Experts of a small language model.
Size: 13 layers, width 320, vocabulary 32768, 154M parameters.
Training: 1547M tokens, 11803 steps.
Below are experts of layer 2 (counted from 0) of a mixture-of-experts language model. Rows are named gate (a neuron's input weights, with its number), up (a neuron's input weights, with its number) and show model dimensions 160-239. Each number is 128 + 32 x the weight over its row's rms, rounded and kept within 0 to 255.
Before each expert's rows: a language model's description of what the expert responds to; "gets" lists some tokens that make up at least twice as much of what it gets as of all text. This comes from a sample of Wikipedia text that the model never trained on. Tokens count by the router's weight.

# expert 14
It responds to: Quantifying or comparative words before a noun or than, such as more, other, most, such, many, plus percent signs and semicolons in score lists.
gets: "%", " more", " other", " most", " both", " some"
gate0 [ 84 135 124 126 177 155  88 129 127 112 143 164 147  96 122 120  66 137 120 194  81 147 132 130 143  69 121 123 215 108  91 162 177 120 140  85 156 145  81 188 124 154 114 141 133 159  92  64 143 122 110 116 125  31 108 160 111 133  98 173 123 188 155 176  80 122 135  41 107 134 158 121 100 131 167 125 105 104  85 153]
up0 [147 110 172 125 118 144  79 130  73 146 167 101 101 184 177 101 163 122 122  75  70 158 112 116 128 128 198 127 120 110 173 157 166 105 151  97  89 143 102 105  98 156 100 165 137 102 153 125 112 124 141 158  97  50 152 116 165 122  70 151  86 120 100 131 121 154 106  98 165 133 146  90  79  81 141  95 125 137 157 112]
gate1 [131 118  89 119 169 134 123 128 109 118 157 144 106 108 114 129  87 127  89 125  99 119 134 129 105 107 118 126 189 135  93 130 130 130 138 159  96 120 138 146  72 109 157 146 155 146 113 161 165 116  99  81 141 106  95 102 116 105 112 145 155 145  86 161  98 144 139 104 127 124 155 141 116 113  74 104  99 139 108 104]
up1 [ 76 108  82 131  60 146  65 154  79 107 104 155 115 129 118 128 191  95 197  83  99 129 118 123 136 133 123 156 137 118  96  95 165 171  80 129 176 133  90 131 124 175 103 169 248 148 137 109 156 125 160 112  81 145 150 173 122 166  94 132 144  59 142  83 138 131  89 158 131 135  97 103  79 136 202 129 147 115 117 141]
gate2 [118 115 158 150 139 192 150  62  73 119 165 103 108 124  91 178  34 137 129 139 107 174 144  67  95 120 159 143  76 130 110 116 154 168 120 131 121 120 122 129 176 162  98 148 145 142  63  93 156 134 106 113 120 174 144 102 180 188 100 173 110 152 121 145 143 198 126 128 136 132 126  97 132  83 151  87  85  75 130 116]
up2 [ 66 130 166 127 124 163 112 178 164  81 111 176  79 109 129 113 110 123 116 133 161 124 171 193 120 124 144 131 145  96 109 138  94 100 106 141 147 134 136 129 115 106  80 113 108 133 127 129 148 123 107  95 139 128 124  95 154  48 129 149  92  86 108 125 161  75 102  84 120 166 153 143  90 130  92 132 171 153 150 103]
gate3 [116 135 165 139 126 138 154 143 140 131  91 108 106 116 112 145  84 176 128 122 108 138 106 108 156 202 165 194 159 106 148 105 140 135 122 125 121 170  98 125  65 150 153 157 130  75 117 100  87 110 121  95  97 171  94 130  83 181 111 107 146 156 138 101 154  76 115 140 143 109 182 136  96  94 125 141  93 109 102 145]
up3 [143 115 116 140 131 170  65 125 178 129 161 196 132 116 162 129 108 146 165  68 118 142 158 109 161 153  49 113 169 135 117  60 119 165 139 141 121 149 154  33 115 127  94 158 133  99 157 117 103 120 137 114 133 210  69 101 115  95  99  95 129 105 129 101 126 167 137  73 124  97 111 166 114 183  83  95 176 103  81 135]
gate4 [119 147 128 123 118  80 152 110 108 155 175 122 114 188  71  73  93 135  67 101 106 160 111 174 113 138 156  61 152 125 122 151 160 155 145 119 107 193  64 172 150  92 150  85 172 123 141 128 139 108 169 113 122 123  94 136 108 125 103 163  37 120 115 147 138 133 154  75 101 149  88 163 143  80  87 113 159 135 122 173]
up4 [150  94 102 128 128  84  97 144 102 133 187 163 138  86 170 133 110 158 123  96 107 117 161 155 143 161 160 132  76 136 151  68 227 139 141 106 137 129 131 111  90 100 160 118 151 167 118 157  60 120 152 114  41 138 121  88 119 129 124 174 118 141 146 155 100 205 103 138 152 165 113 157 215 108 121 133 133 147 155 120]
gate5 [ 99 157 150 188 142 124 115 152 153 138 106  90 200 180 122 136  98 119 172 129 126 108 168 146  90 130 172 170 172 116 181 160 127 104 174  96 103 148 112  77 154  99 122 125 131 152 139  68 122 134  85 129 147 103 119 127 125  97 136 182 132 172 133  97 139 215 140 162 149 144 142 115 159 160  80 134 164 126 181 150]
up5 [146 158 105 123 131 120 145 165 106  91 155 107 171  83 149 102 125 101 127 178 126 119 170 170 128  93  76 177 111 140 166 108  90  88  95 151  99 110 149 147 125 151  79 164 118 166 100 157  92 110 142  80  74 127 162 180 102 143 157  98 141 163 146 118 109 132 116 115 143 182 104 148 117 146 127 127 188 102 125 150]
gate6 [121 177 136 178 108  84  94 188  89 173 183 142  93 180 110  94  87 149 130 121 130 143 124 101 167  86 179 102 126  95 124 139 155 104 165 146 103 121 139 132 109 141 127 113 126 176 126  79 231 133 139  80  73  73 160 121 127  71 123 149 155 120 130 123 136  57 123 146 107 112 115 133 159 118 157 146 130 127 146 101]
up6 [142  93 167 145 120 112 113 120 167  91  93  95 134  64 101  78 168 107  95 133  84 142 169 107  45 137 175 100 161  88 155 134 106 102 112 134  73 146 191 109 101 154 105 172 121 161 120  99 168 125  98  92 104 106 149 145  98 137 164 147 116 117 145 137 126 172 163 132 158 167 118 100  81 149 124 133 114 155 128 107]
gate7 [126 135 146 132 181 117  83  45 127 148 136 150 119 114 120 169  49 137 136  87 142 139 110 144  81 113 104 159 138 111 108 109 187 136 163 160 127 101 141 114 130  56  85 108  89  97 128  73 135 138 114 151 126 132  93 131 112 182 160 132 128 152 125 152 128 153  84 177 183 116 125  59 101 116 165 148 160 105 140 144]
up7 [123  89 122  94 156 136 163 185 131  74 152 157  97  95  42 118 143 101 168 111 156 144 139  92 132 122 121 104  96  90 149 168 128 150 145  75 123 152 137 172 115 138 106 169 168 138 118 124 127 114 113 165 113 142 133 133  68 144 126 145 149 164 182 135  97 127  61 131 165 119 118 158 102 190 143 144 184 108 115 128]
gate8 [124 105 126 129 142  99 137 101 111  97 135 155 179 153 150 109  75 109 130 156  90 115  87 112 133 124  57 178 154  86 149 138 157 130 174 104 135  92  97 143 108 130 122 117 115  95 131  87  14 121 172 129 174 146 146 118 110  95  77 110 179 134 148 168 137 104 115  96 193 159 162 163 117 139  98 112 184  93 127 151]
up8 [138 127 112 178 107 172 135 129 124 191 130 140 143 134 112 149 142 143 121 106 168  71 151 107 139 154 123 172 135 132 125  71 101 103  95 146 156 144 148  93 174 111 151 140 186 137 111 119 146 127  96 154 110 123 140 143  86 148 160 145 136 132 100 112 182 108  96 168 121  72  97  73 128 178 122 153  68  99 143 165]
gate9 [137 145 133 158 139 129  76 139  86  91 109 143 194 175 163 128  82 113 141 150 161 114 121 110 131 128 162 140 119 167 171 122 189 120 200  73 128 114 149 119 113  92  95 150  83 138 121 102 141 138 114 102 129  74  97 170 149 109 140 139 106 176 147 136 121 177 130 138  97 163 164 129 168 143 103  86  64 117 150 108]
up9 [129 159 161 127 136 104 151  73 130  93 114 102 153 132 190 114 158 161 129 155 126 142 129 159 133 132 114 157 101 111 122 143 136 190 143 116  67 131 130  39 171 187 147  79 153 162 140 110 165 131 161 158  89 109 160 110  86 163 109 100  84 122 110 166 111 110 166 137 170 125 138  83 115  94  56 163 142 114 112  95]
gate10 [121 154 152 165 119  96 145  75 144 111 136 164 128  51 138  65  56 164 175 138 132 150  71 131 170 132 113 135 155 133 117 105 146 181 135 136 123 139 140  96 108  91 163 126 141 126 131  93 104 138 148 103 148  82 138 108 163 138  72 182 145 120 153 113 106 136 121 139 152 148 141 124 114  66 103 103 115 109 113  85]
up10 [152 164 165  87 134 146 104 119  85 126 112  97 123  91 131 140  69 140 114 104 100 171  51 106 139 139 140 134 120 194 182 198 138 153 109 111 127 149 142 101 111 106 173  59 139  87 140 177 194 118 117 133 173 119 123 129 160 104 131 171 157 129 206 103  95 118 122 158 193  90 159 137 108  79 171 107 194 106  86 109]
gate11 [ 95  94 108 111 101 131 216 140 143 151 162 125 166 100 114 147  75 124 133 154 145 139  55 119 106 119 146 177 138  82 102 144 129  55 166  95 166 153 123 173 163 161 116  85 143 110 131 136 109 130 144 146 105 202 170 111  82  77 104 186  89 131 122  83 144 158 186 182 111 165 142 134 142 129 114 137 130  98 122 107]
up11 [161  98  72 115 156 134 107 121 137 135 113 128 154 117 167  99 125 135 157 134 144 144 213 101 103 105 162 159 111  89 117  74 149 126 150 118 141  78 162 105 152  54 130 188 135 101 122 160 204 107 113  64 191 164  85 139 132 152 145 175  94 162 111 119 169 203 154 137 106 120 141 149 138 114 141 108 126  93 126 110]
gate12 [120 124 113 203 130 129  94  91 111 123  77 127 123 170 127  91  95  78 203 148 121 189  89 119 125 131 161 129 132 139 121 127 177 113 129 135  80 126 142 117 131 106  92 148  97 113 115 127 158 141 103 117 110 137 140 130 111 115  64  96 100  97 102 151 108 125 123 191 128 135 162 174  81  84 156 162 129  76 109 127]
up12 [ 90 141 170 108 103 157 104 145 172 110 127 128  91 178 107 140  69 144 127 170  89  82  81 146 127 143 143 157 108 125 212 153 144 124 168 132 109 110  86 118 149 204 119 163 103 153 134 129 172 125  47 127 132 171 131 147 141 160 110  72 143  49 147 187 133 158 107 192  90 146 132 126 143 131 166 212 169 120 119 144]
gate13 [146 102 136 105  79 164  66 174 131  95 165 186 103 101 132 108  53 126 111 103 148 127  54 113 138 149  47 139 130 126  61 152 149 135 149 113 151 106 120 145 127 154  90  73 118 126  94 153 130 129  95 120 160 125 132 199  97  87 128 143 123 167 136 141 122  96 195 105 143 161 150  94 161 193 147 104  78  75 152 174]
up13 [130 128 151 108 165 127 121 136 132 138 103  61 185 173  85  65 133  95 162 136 140 147 111 115 114  98 116 144  64 100 165 135 205 151 118 128 136 134 161 148 177 124 120 108 152 111 125 136 151 124 173 150 117 113  93 108 154 133 135 113 156 122 146 134 123 138 123 152 150 133 117  95 119 115 125 149 124 150 136 123]
gate14 [140 114 132 164 108 163 147 136 123 133 176 117 124 156 139 128  65 109 127 142 113 101  66 165 127 139 100 168 112 162 111 145 175 128  60 153 114 132 154 121 123 140 152 129  98 132  93 111 136 141  62 105 151 156 141 144 163  89  99 123 153 163 122 152 117 113 102 168 111 141  85 137 151 174  99 121 133 138 130 140]
up14 [ 49 143 128 138 171 110 128 126 107 123 102 119 160  91 132 143 151 119 141 158 159 116 188 130 165 111  70 137 160  90 196 120 141 107 111 163 108  87  90  80 177 108 147 121 141  99 148 110  87 142 121  87 193 173 138  97 171 103  95 161 137 210  82 121  82 127 116 146 148 139 170  97 124 155  58 125 134 136 148 151]
gate15 [147 184  90 114 134 146 129 155 109 122 151 157  65 119 190 114  70  83 120 120 135 135 130 122 126  35 127 149 193 113 118 110 162  75  96 158 129  78 121  96 158 131 175 119 172 158 150  95 136 137 164 110 115 109 106 124 147 120  80  85 137 133 121 141 190 144 161 156 133  97 126 117 151 131  99 168 176 148 167 147]
up15 [145 124  54  97 189 131  93 159 139 125 172 117 102 149 113 161 144 125  88 122 148  85 143 148 161 120 149 142 103 118 172 124 132 131  61 142  95 157  78 117  86 133 104 101 167 156 151 157 195 129 139 103  96 138 130  43 133 150 106 191 118 193 107 201 138 106 147  94 134 142 111 119 100 143  92 134  86 103 108 123]
gate16 [164  87 160 181 109 135 125  86  98 182 133  98 197 140 151 122  66 176 131 151 135 174 169 117 143 130 126 182 169 141 100 194 202 131 136 130 146 155 142 127 112 108 100  82  89 167 141  36  89 138 103 142 107 121  92 124 115 155  80 198 158 127 187 156 123 106 157 100 111 118 153 136 162 109 100 127 149 107 104 103]
up16 [ 74 121 138 194 149  70  79 137 176 135 117 135 193 137 134 184  91 122 146 162 181 127  74 149 155 144 121  92 154 122 132 136  97 137 128 148 158 147 107 160 150 130 113 139 111 130 156  79  97 154  61 102 175  93 134 154  59 100 132 108 118 150 188 119 146 160 162 137 121  97 145 175 116 208 111 135 102 119  86 130]
gate17 [114 131 126  54 101 176 134 110 121 122 144 128 134 116 114 154  98 140 164 122 122 144 145 170 154 133 159 122 118  80 139 165 194 138 120 133  90 113  69 118  96 124 122 164 104 120 145  55 118 116 117 128 117 103  83  84 112  73 127 129 145 156 135 131  94 144 155 126 172 138 131 143 109 119 107 102  95  85 103 190]
up17 [129 116 192  84  78 120 151 155 132 113 178 152 118 146  86  97  87 102 116 102 125  87 143  76 122 186 170 118 140 161 152 152 123 115 129 112 169 160 130 137  94 144 106 122 116 209  94 138 118 124 122 145 157 195 133 129 141 109 143 183 151  72 123 165 111 154 118 153  84 151  91 117  79 130  99 162 179 111 150 207]
gate18 [ 84  96 106 119 100 150 100 110 180 132 104  78 220 124 189 155 108 142 172 144 130 147  70  96 117 107 172 172 192 139 143 130 133 121 143 150 116 119 115  99 105 160  69 140 192 144 121  94 113 127 123 117 116  78 112 155 121 145 131 147 146  99 112 144 122 103 151 148 118 149 160 118 144  82 102 118 109 146 158  99]
up18 [100 103 160 143 146  87 138  92 120 113  61 132 157 215 149 151 104  60 130 168 122 149 143  80 126 150 151 141 119 102 146 139 105 123  87 111  77 140  58  98 158 138 116 208 194 156 125 142 116 150 153 156  47 139 154  94 122 150 128 194 132 113 156 117  74 144 128 109 114 134 138 137  76 157 101  82  91 144 116 116]
gate19 [152 112 131 168  95 177 165 124 162 169  56 164 185 176 136  98  72 101  87 168 117 201 220 163 110 143 131 176 141 148 146 162 151 123 139  75 121 100  92 183 116  98 135 153 149 135 128 128 122 125 158 155 162  71 150 178  79 129 171 170  96 129  62 162 177 117 128 122 106 161 161 112  77 138 111  99  80 130 109 115]
up19 [154 132 134 145 119 161 195 127 168 119 107 152 195 167 162 105 129  79  80 146  96 162 184 208 138 144 158 162 118 135 169  80 128 157 139  87 154 106  75 152 132 180 131 167  85 127 162 158 130 107 149 166 162  73 105 168  97 123 105 178 106 176 108 109 175 107  76 105 162 186 117  88  45 151  72 125 138  99 140 126]
gate20 [174 113 178 129   0 146 217 166 101 146 171 154 110 147 152 111  57 124  99 113 131 122 159 119 140 183  85 136 100 113 154 118  90 138 113  83 134 108 165 100 150 151 121 115  83 165 160  80 136 117 128  93 184 136 118 150 153  61 133 135  62 147 113 168 119 100 111 129 164 109 119 120 150 190 122 137 117 137 105 142]
up20 [117 128 175 172 130 141 100 119 142 113 114 141 152 155  86 122 168 142  97 112 151 154 158 117 143 122  67 113 136 135  79 171 138  95 106 109  72 160  68 135  67  83  73 135 205 125 147 122 178 145 103 140 146 197 124 146 134 126 172 108 122 135  99 116 114 195 116 153 117 162 135 114 153 122 123 127  82 161  77 155]
gate21 [ 98 169  84 165  67 148 220 183 162 119  73  60 119 131 164 148  78 128 164 152 139 145 134 128 103 108 147 179 114 109 141 139 148  92 153 129 160 153  46 119 135 114 141 123  99 109 155  87 155 140 177 104 147 134 147 163 133 101 108  92 127 170  98 117  79  94 102 113 123 157 159 119  93 120 149  97  87 104 106 104]
up21 [135 144  74 190 111 118  81 164  59  94 216  73 110 168 137 134 139  68 168  89 129  42 174 108 122 145 167 114 203 181 111 166 103 150 119 163 110 155 122 127 128  89 141 123 147  85 114 100 107 137  91 128 117 148 102 104  98 149 159 115 138 113 134 131 147 109  70 134  67 141 138 151  73  98  78 121 117 160 130 162]
gate22 [127 119 122 135  71 152 105 190  90 105 133 139 137  69 128  83 171 133 121 140 178 157 129  89 189 137  87 177 179 137 168 193 143 110 162 157 175  91 175 168 173  96 175 162  91 121 104  71 123 128 118 104 147 170 123 109 101 127 154 148  81 234  84  97 107  97 116 157 136 164 162 188 139 100 122 120 142  90 112  97]
up22 [156 150 136  88 125 187 117 148 184 113 130 134 228 101 174  83 110 137  91  62 147  80  66 113 125 197 123 121 167 173 139 128  62 120  65 106 109 156  52  74 130  85 156 128 153 102 136  83 134 122 111 132 203 156 123 115 117  83  80 134 145  98 197  66 123 133 124 188 139 164 146 141 147 139  82 183  73 151 146 136]
gate23 [118 127  95 147 163 149 177 114 102  95 121 101 106 163 106  78 151 119 121 131 175  91  59 105 133 137 135 133 155 106 159 169 182  81 175 136 153  79 151  81 161 166 132 139  70 147 121  72 151 132 138  74 135 193 114  87  90 162 119 117  59 130 128 146  85 160 106  91 125  67 113  96 125 155  79  74 179 126  88 106]
up23 [154 132 170 115  92 120 107 144 102 146 213 154 162  30  85 153 128 112 111 140 141 123 101  73 157 156 184 125 107 121 144 129 136 131  35  57 155 102 126 177 148 159 130 169 104 122 131 143 100 118 137 136 160 156 101 167 130 155 115 176  99 156 144  88 136 124  88 131 150 158  93 128 134 176 153 142  57 109 120 124]
gate24 [137 118 126 131 154 120 161 106 167 119 131 114 146 176 148 101  91 156 103 106 136 155 135 125 146 133 114 152 158 127 143 147 132 123 176 116 137 166 124 165 121  89 130 153 149 156 163  91 129 142  74 123  78  54  99 117  90  37 142 133  76 164 177 107 150 141  83 153  98 159 135 136 148 112  70 104  65 125 150 163]
up24 [ 80 175 118 113 139 144 117 132 144 146 141 174 115 161 125 135 115 140 122 174 190  54 114 163 100 137  77 125 122 126 216  82 138 109 102 101 103 112  66 143  94 111 144 125  98 121 136 127 123 108 116 133 159  40 122 162 163 189 122 154 144 153  83 128 166 142 144 122  83 153 131 146 159 101 116 152  85 175 135 151]
gate25 [113 108 149 120  87 135 103 136 198  87  84  90 119 130 114 125  88 121 109  93 139 147 124 116 119  80  81 154 109 108 138  91 188 168 189 117 126 104 164  61  84 116 113 137 129 108 105  71  72 126 201 126  85 124 110 132 137  88 123  84  50 175 121 147 123 113 150 128 158 139 170 154  86 170 117 132  97 114 119 113]
up25 [121 134 148 139 171 134 110 120 154 126 124 117  46  89 132 119 141 162 109  89  98 121 141 145 120 132  51 153 137 119 101 146 179 148 107  96 125  98 161  88 115  80  88 146  88 137 171 144 100 135 118  66 149 137 106 106 168 130 108 169 148 103 131 121 129 110 150 130 101 149 119 174  90 120  71 146 103 156 181 146]
gate26 [ 78 136 171 101 174 125  89 166 123 108 130 127  99 167 161 118  78 134 169 145 123 100 106 179 136  83 128 126 188 134 111 162 135 156 127 117 134 108 105 201 133 125  95 147 118 100  78  60 140 121  98  50 121 111 119 126 154 122 107 151 105 148 122 117 136 123 149 117 176 179 200 172 105 124 106 138 169 103 115  97]
up26 [127 156  75 127 112  91 119 132 155 141 156 149 179 209 126 139 141 175 116 141 121 178 118  45 120 107 123  70  78 119 106 141  90 214  97 104 129 157 143 171 158 119  85 153 113 114 159 187 171 122 124 105 119 152  97 102 147 103 101 129  74 153 114 160 155 102 150  97 164 136  80  75 124 135 147 154 122 112 148 140]
gate27 [104 143 146 160 106 138 143 164  75 156 140 163 155 165 125 114 102 153 110 116 179 136 126 106  70 122 191 187 109 150 105 152 153 130 158 168 157 168  79 169 128 136 107  75  98  95 132  46 153 162 198 124  99 155 110 123 107 167 141 128  82 128 122 145 124  89 120 155 150 183 167 155  74  96 113 115 163 153 123 146]
up27 [ 78 158 199  86 140 124 133 137  75 130 134 127 150  91 116 148 104 117  82 136 141  81 100 122 126  99 156 141 166 154 101  91  81  16  81 131  98 179 143 165 127 146 129 129 146  84 154 113  88 133 101 117 107 133 123 132 107 112 131 135 146  79 129 136 176 153 136 136 120 129 143 100 100 207 118 120 124 136 109 140]
gate28 [ 87  71 128 147 145 113 130 130 164 157 159 154 204 147  99 107  82 191  72 165 137 155 139 117  94 128 109 138 104 135 136  92 125 164 105 127 148 129 127 178 148  95 103 144 127 161 122  89 168 125 120  96 128  34 173  93 120  78 160 113  96 121 145 109 120 155 109 148 176 159 128 166 114  96 172 123 173  87 120 109]
up28 [119  77 150 143 144 132 120 138 160 157  90 118 165 131 183 117 112 179 116 152  95 143 124 114 144 149  67 125  94 154 134  58 165 146 134 103 166  44 175 112 113 141  89 119 101 110 141 147 127 113 112 127 123  80 136 123 116 104 118 102 117 142 163 115 118 116  85 158 105 111  98  89  73 161 128 125 161 130 151 190]
gate29 [152 110 125 146 131 108 142  85  82 162 126 141 136  99 156  96  85 117 156 137 158 123  78 159 159 211  72 211 120 127 130 136 171 122 162 175 103 119 107 113  97 137 112 139 102 124 119 100 104 135  76 119  80 156 117 110 147 184 124 135 122 119 151 162 124 215  84 125 104 111 102  83  68 152  40 124  86 116 127 189]
up29 [111 161 137  39  79 107 213 101 161 136  86 173 104 156 146 138 139 125 124 146 110 159 135 161  68  80 171 128  90 135 158 196 110  81 121 102 131  88 169 174 148 133  82 143 147  89 150 139 115 121 114 111 155  56 117 119 133 145 158 112 149 155  95 114 148 111 113 108  98 114 120 101 148 113 147 120 150 128 130 106]
gate30 [ 79 129  98 172 167 116 166 156  98 134 210 108 139 146 119 175  84 142 105 100 160 104 169 170 110 146 127 159  78 123 130 104 202 151 138 142 123 109 167  55 119 126 114 116 126 135  95  63 108 126  96 136 128 128 121 110 116 135  94 156 126 157 144 148  64 145 148 102 108 129 146  90 150 115 121 101  70 105 148 121]
up30 [109 141 131 133 147 130 139 119 149 134 105 155  44 215 128 102  88 145  90  75 107 105 111 124  95 195 108 134 103 102 176  53 128 165 114 129 143 136  76  93 155 141 115 113  72 105 129 168 108 132 128 140  99 193 135 168 121 168 146 178  77 141 173 141  96 100 112 159 156 147 127 158 168 145 122 159 144 160 149 105]
gate31 [101 133 146 190 111 104 150 123 159 140  81 155  96  84 217 128 114 131  72 161 131 123 126  24 105 110 166 173 169 133  92 129 122 123 157 104 109 105  99 111 113 117 109 112 114 159 128  86 109 140 131 132 207  59 183 143 183 117  76 100  77 186 116 143 106 130 118 104  82 102 134 135 138 129 107 105 193 149 113  80]
up31 [128  87 133 106 137  86  97 151 195  52 111 159 114  76 213 109 128 143 184 105 138 127 170  55 127  94 120 120 190 141 104 145 124 165 139 111 167 155 125 132  90 101 103 133 173 112 135 122 199 127 104  89 101  42 148 126 164 109  78 199  82 142 102 153 105 149 137 146 118 116 150 109 131  91 160 134 166 117 116 107]
gate32 [127 161  97  82 162 132  98 130 166 126 114 111 122 153 104 153 104 151 116 137  87 116 148 101  84 129 128 186 157 137 149 104  91 167 200 186 146 155 103 152 103  94 110 151  67 123 104  74 112 139 160 143 153 127 107 142 135 102 112 169 117 141 141 162 121 149 103 148 150 105 112 117 114 152 163 128 103 143  74 145]
up32 [178 144  94 137 134 169 179 129 164 128 146  79 169 178 110 161 149 111 121 129 119 114 136 130  93 137 187 159 106 176  82 106  92 146 198 162 149 128  80 139  76 138  64 166  97 113 118 112  67 131  73 105  57 157 144 136 153 189 162 165 109  92 184 140 133 136 155 103 148 125 124 111  53 114  93 168 139 148 156 149]
gate33 [143 123 112 129 104 115 184  93 112 134 101 104 179 135  69 144  75 164 115 137 143 113 165  85 131 165 143 150 130 181 138 175 113 113 124 128 168 117 116 111 134 190  97  40 150 131 136  79 115 132 163 153 164  67 103 141 122 145  60 127  95 168 159 168 118 157 100 125 145  96 154 171  94 122 108 102 184 139  79 185]
up33 [112 126 103 167  57 143 149 100 117 102 156 121 147 190 151  97 197 148  56  99 143 112 125 128 154 131 100 148 180 154  91  83 167 123 105 142 161 127  64  73 182 125 115 153 154 158 125 148 166 130  98  86 145 153 140 143 121 131 139  94 180 140 123 114 118 137  96 161  60 111 164 146 121 140  95 117 131 148  45 125]
gate34 [162 142 144 133  84 127 169 170 114 151 125 143 136 144 127 145   7 119 139 175 183 166 136  81 100 134 168 132 125 142 131 158 148 106 145  51 124  83 135 136  92 183 107 104 105 101 140  69 112 139 120  90  98 132  88 156 158 124 142 157  45 100 134 125 128  95 133 161  81 105 133 107 179 129 128 110 120 100  91 105]
up34 [149 121 148 111 139 171 100 178  75 105  88 150 115 201 118 120 175 173 128 120 109 115 121 108 114 148 130 157  81 100  72  78 131 122 147 214 126 140 137 140 140  89 139 150 127  86 137 127 164 138 128  95 127  79 124  92 100 110 100  96 146 122 172 129  98 115 120 138 142 150 130 103  94 171  79 118 149 160 112 121]
gate35 [ 50 163 112  99 119 114 159 108 235 169 103  81 150 172 118 128  69 138 136 118 136 131 144 164 166 129 174 164 136  85 108  98 141 137 150 137  87 178 129 109 116 148 171  83 143 154 119  17 132 129 123 100 160 133 126 109 120 120 122  88 113  93 142 130 143 121 144 142 158 186 145 160 142 141  75 112 188 134 182  95]
up35 [163 121  88  90  51 148  96 143 110 138 182  93 119 127 130 119 104  55 158 140 123  96 127 134 120 128 144 118 134 104 110 130  65 138 119 103  77 132 107  92 101 150 105 128 142 107 138 101  67 118 121 155 157 116 119 152 133 146 175 145 151 121  87  87 142 158 121 156 114 169  97 153 164 199 186 126  96 135  92 117]
gate36 [109 134 145  92 150 170  89 139 149 119 121 123 159 190 138  81 103 138 161 154 165 136  97 153 118  53  67 143 172  66 139 150 102 117 120 144  93 163  72 182 126 144 170 129 101  94 119  48 198 125 115 128 145  93 107 159 116  93 129 160 115 137 164 116  85 154 145 151  59 108 171  90 147 144 108 138 144 104  66 130]
up36 [131 114 136 126  89 164  99 125  93 125 131 117  82  91  73 151 162 118 189  85  57 180 138  57 149 155 190 192 145 127 151 172 153 126 119 127 168  76  80 190  93 219 156 119 104 132 112 115 133 134 116 107 110 145 141 131 118 176 123 153 182 103  81 143 118  95 145  86 139 126 128 149 143 121 113 110 117 123 127  96]
gate37 [115 130 114 169  78 187 106 110 170 137 135 186 147  97  89  76  83 118 121 145 106 159 181 142 128 149 169 202 150 132 142  99 137 114 174 139 134 125  96 152  98 189 131 149  91 100 141 101 136 127  98 143 133 168  82 109  60 120 153  81 124 139 126 132 131 163 105 126 109 117 142 215 131 112 115 142 118  92 179 115]
up37 [168  94 116 157 106 198 135 158  95 135 135 148 117 149  77 152 159  84  73 144 123 131 153 179 143 157  99 144  41 125 126 104 129 132 127 180 119 127 102 147 143  90  87 121 167 130 125 108 210 119 114 154 107  85 124 103 147 151 175  77 138 159 129 144  84 109  99 133 168 151  88 148 120 100 129 197 122  72 155 137]
gate38 [141 136 155 126 100 150 105 163 135 117 136  63 183  78 110 113 115 107  99 129 118 150  92 104 130 104 102 128 127  98 183 114 137 109 203 120 168 163  55 121 145 129 134 160  94  95 113  77 123 128 125  65 131 141 125 128 130  66 158 156 136 162  87 181 105  89 101 122 122 154 172 123 135  99 129 122  92 124 131 137]
up38 [112 112  79 126 146 118 179 127 203 131 120 208 114 217 112 159  86 146  95 138 166 131 141 147 109  78 123 154  94 122 139 114 103 104 141 105 118 111 167  72 134 124 106 162  88 183 168 144 119 134 127 177 163  89 156 149  82 168 149  89 138  72 106  99 133 106 125 171 113 140 130 154 150 116 129  87 180 144 120 148]
gate39 [125  88 166 119  51  61 124 114 179 153 158 127 120 142 173 119 128  97  67 132  81 153  94 163 144 152 158 201 163  91  99  85 150 171 134 156  99 127 151 162 115 130 147  80  74 163  97 126 101 132 169 116  53 191 122 120  99  69  71 127 152 159  72 143 108 122 136 171 201 122 125 140 141 119 122  70  93  99 102 208]
up39 [155 135  56 160 148  52  85 168 116 106 152  94 114 164 124 135 118 156 116 186 120 118  98  89 144 103 167 100 145 139 129  93 118 191 160  96 147 137 137 196  94 163 102 130 135 135 156  96 138 119 159 152  98  85 141 133 163 135 154 131  79  58 150 128  73  65 101 130 190 133 104 158 169  95 145  82 155 156 119 111]
gate40 [108 135 124 146 124 131 101 123 105 121 201 132 128 105 150 115 115 114 121 137 149 109  99 139 127 106 116 131 103 145  80 166 113 125 139 124 128 181 181 170 161 138 118 110 174 138 140  71 166 125 114 136  55  95 136  95 147 113  77 151 103 158 142 163  64 161 146 146 172 129 145 154 118  55 150 127 173 135 106 181]
up40 [163  98 158 170 182 151 113 111 118 161 195 166 102 114  50 145 154 121 194 118 160 149 140  74 146  97 149 134 127 111 119 142 149 149 115 144 132  54 106 185 147  68 154 149  97  81 115 116  41 124 209 164 119 141 139 108 145 120 144 148 127 149  83 154 141 129 149  84 108 147 137  90 112  91 149 192 206 135 128 139]
gate41 [115 131 147 142 125  96 120 146 138 144 129 106  86 150 109 136  40 103 121  96 192  89 131 136 147 108 147 142 150 128 152 128 122 161 184 118 176 135 154 107 155  88 142 106 140 133 138 114 123 130  50 103 157 160  96 119 120  77  72 100 134 137 122 120 130 131  98 112 128 167 172 145 128 139 136 158 117 166  55 133]
up41 [154 106 116 151 149  80 152 123 174 166 135  68  95 174  95 128 101 171 224 118 112  99 163 186 140 156 112 126 155  96 129  97 193 149 131 185 139 177 176 123 136 134 147 134 135 137 152 100 162 109 169 162 127 211 150 157 170  85 167 118 164 102 109 133 155 150 110  46 121 138 132 110 110  96 109  88 134 130 142 146]
gate42 [112 150 122 145 109 164 140 132   0 137 155  93 113 124 130 136 132 138 115 117  91 108 101  92 116 139 133 166 132 156 166 139 162 148 111 156  85 146 106 118 161 151  97 135 174 136 135  70  92 125 187 115  69 150 177 141  70  68 137 163 130 154  93 126 139  90 157 125 159 205 136  98 168 158  71 109  84 108 126  96]
up42 [ 82 123 168 157 151 146 124 165  56 114  77  69 124 136 167  89 150  98 153 108 113  97  68 112 120 136 125  83 162 109 113 112 135 112 161 166  86 153 102 114 160  79 126 116  50 113 118 184 231 116 114  92  94 157 101 136 142 158 113 163 120 164 118 161 152  97 148  57  54 188  76  59 151 177 173 149 145 110 162 179]